Below are experts of layer 10 (counted from 0) of a mixture-of-experts language model. Rows are named router (the router's row for the expert), gate (a neuron's input weights, with its number), up (a neuron's input weights, with its number), down (a neuron's output weights, with its number) and show model dimensions 0-255. Each number is 128 + 24 x the weight over its row's rms, rounded and kept within 0 to 255. Numbers have three digits each.
Before each expert's rows: a language model's description of what the expert responds to. This comes from a sample of Wikipedia text that the model never trained on.

# expert 3
What it handles: Digits in numbers
router:171147118089166139141129119109110099140108133114128129151101146137122147147147161160166121150147162163109135156156143162124159161117128086115118144128139159137114091148158090164140084159136130090123101105106160110122163156096154133091147130099163144133095119137145133154112146106102087126163126155142124132092089161108127104164151133124112133153161135126100151110107101126143094112124091111105160139140105088122093092102099163087169126139142163159104103091164105122145131169169105094161134121123157163099108111118137135108136119137157114114129142154118108109166104131104156149141127118153117108111107154164149122162165145156090129157156105096121110138107116141122142125145162093105108110148129165108136134158160111150169086106089089138125083155148092155135091114095094
gate2:118097128107108133083147162105121150117139123125177178120120180163145150113145099079181161131111163131089141121102110144108113168079150118151122116124130112163173150117150121128089124139123130086160203116119132159139159108143107180152133123114153149113133107095106108112117140139111165147087105158102111149120164119089111110159137169116120161107182133120096160141115114120128105103152123119107091143119124118121162093155108149157134108125165130115149110100139124132128158107166112132129171143151139156161108131128132114068132099097121111130121117159152139127125089129185135125164143151081112140106097144123143145106169148109136167139071150118151096150120141113096112104155155142143155123115137151160113129102097119132126140116142149103139164094092108139150121102137107
up2:136113151148150124089111138142091127065135146115086183154138092105102115131129159175098080152150088182092128158086123077107122134122157136126158138104138145129149130151101120180127152140128171137143110113118124143162095101135135120089103137127071124119144109165145138131126145154116125106132138108080131116135112115172120142129128115141144132101102172140096121151129120121100114158172128111125144108157097126101140148094151122133080154153093138139129150153144126132126106091116170145165146142177106095158163130137131097180118175164150127124107081099130080157099119115111079128141129145155124110150136095130135129143119124103124116124139132075094171139124130133161108128143137150115087105123167163132143123144156104148137104094133101109118144125113109127096077163145128
down2:143118151124158133107097080131134117105116117110118115130095143152108178166133077093138147076097125146160177104109095138140145139090105096138151156119122100152140111119161164087151109097142128110135188151095136149121116142127161146151154126088122142105129168128130123122152114125117103097139123091127170155095108148107148126131133129130134107177114103171098091129094116125163127108121147122145114107160156073132147095141123133127201111136172122097124118090107119150123128163190148095091166138113145120125132098138137115092110104112107117135135121111136137148153127130134108117131128163149124158113125135137147125121148135124119167100117152091140134181107159164091108123113127148116140146121134131173096132082070134110174179131160149100131107102117148115146102139083099

# expert 2
What it handles: Comparatives and word starts
router:096104105150100097162159160134113142143101107107104156125121147105097108142144097096102115139146097096108156114097146102107110104153101156095095106106094105101105157101102155107158164105133099153113149114127093150158107100154095162147147156160111162094144130092155148119141102148140152095110106139162095107155160099157142140100102145157103149112104159160124100099142103097150147161105153116137117158126121160113144158135153098151109111140152102092121139160108118150134157117101144157105105158149123108131109128150096159160109091101094147109137100152108099110102112133124102156151149107130093146100151134098108116113093125104147156097122155160155095100109102098107161124146116142102092101144152103098110138097120153122099158131147147152105152083138155081147165115164138
gate1:071105154137129114146136105119098145142133155165126130114134144136076111106171125129163131164084096104138075076111137148118154102132126109126151098115144133135164178109074173114112099145106131129164149129108148113126121123096131106134099137108145126145129093153094108148152124127087147121130178138110127075106100140120073126136106085098138125121152099147139165062175134127162101139137149101110128127121100146116107152145100126144124139111113137127124157122160162129128131137142123173198129175125083147146139150116164164102145111130143131138103110148160128092105109129132113137098123111161153138129127117182134099157154163135162140121146111122177150146129122145125132123131127149142166130096128104158125150084139098080108086091123118115137112151138144151103188121132134
up1:137105125137147127085116113105132096110074147086103147155114099145118113113147134160131115109132109155148122121169093136113100090134108097158129106108091084115174157105083105075111112127206164084133095151107118147111177103126128125107118097118140143146149163116113124126131133173165122110106143124106122143158146081105147144133149134135110127093113109123138101130147157121150157133102145150105136124138100120107097161147135126081118139113097124084101161115120129129134174103131131121112127099163119102158107152072130147114138130159110118133130166116127090157108101140127125110120159125137155153128138153173132119118136125108108129124163121087097166160110152153133106109156145125105111115097138099124103097078147069122124121109106157061092130133080094103164124136100116
down1:134146156129099170141169157087135174129136129109152100139119139164142111118124145138131134085134137136110108191140104117128110125127086133152130142145114152164141080142130124158144160097090083167103159118111108095140168145134125114118144129134154068131097166148111126110157152168168168128098121100130133163171183129132165132119127144136149118104142121137099114156123118135114140104162139118123116152139109145131129124149143147096087128130120138126151151113139138123108142162101142172053140133156154136143146125143127118141120125096135113148161115104146167225126131089131154073157092138133140159166130139132112126146134139138118116102125109113082127117177162076166135143131136140082162154156135151131137123111120120086166138169127113124119100096138128150158131110118094

# expert 7
What it handles: Institutional and common nouns
router:094092102148104109156149151143110166144096116100107163153129131108101104145102102095094130159149105097113143132125159112098106097152105154113106099108093103095107164089099157101146156094152100155104151098133098147159089102132124146155131160159099140111140124091153160141158101148163161105118109150149096118156166115151153149111102150146093157147111165156141105123152118102140152146105160111147122125131132155107140155120160096149104108140159096101111123157099124135120161100100103158120107155140109093130122118144102145161091094106108163110134103143102117112111126154136096156158162110103098144115150109094100099130129120077155156103126143162141116108113097113113159156154118141101100107139160108102106140090095146153094145096155159142094149113145152125158155109159156
gate1:172084116121184137130140146100142118127096122147108129070114181136118106172123152103129143111171130139150098099149162129111140113101089138150155149103133124119132135102142128125098099122136114114151155099159169126122129133143093130087152096102117148113156133175161090156126073179149157148109130143115142104144112142143114109088153095106101020123143125135122157113125147160126176107129105112086125131100141131095135103092107146077135129127132111157170153083123140124134158147142119107134139162083139153139131115114112114146119130166153145133128169098131069149121125113108120142162104146145161156117148133171141122156107136142132107150155099112148129117147127122137150118155193119141134099126123147132112130130116130080107115092108120113142100142122142137121126133166085
up1:101154112103109127116104126137113128120159133122148132159134131158123103111150115189139112121111106112115151178126121108125128145126152132108085092123136108093119101165096141127148147116166119119133125139119084131145137141122118102125127136119172135129135087073120128118120125122124128089149160095152128119122145137156156125192120172131145158141112142153113123177152101159105119162123146122160131131164093092180099125170168132149115127151090108081153124184148112115096120122163103120078126115147126131125136106145165070136141113109117126141138100142152227120131108140130127092079124106110149101153119123098135085102134136105137125139125173147135118130160087112124119103114114160082135147150130100073139121139136134200150126158117106127125160105141095143165136121097143
down1:105092136152176138131110123123175100124127134154128138133107100149133145164119116116090154134125125130110153133181170099136145115143139054071141168112141141146114120132152106108125157135084147124126116095081168148141168127130131096138111135130097129152140130094122135165129131116171131130137136150119120143117108090113127112133140117143109086104138127132082128117142152170137102142102160114118080101118169143134126087121104161115145120113120160146115114125080104100136135170098188109133117121107108116147121142143133178086090156086077144190122110120082132164151142125094153128142152128128133134076074127118108133138126118113143083145109127156149102079151123158153136131131137064149124129092109095137139113144104100138107071099119105134125115117096125134154118153139146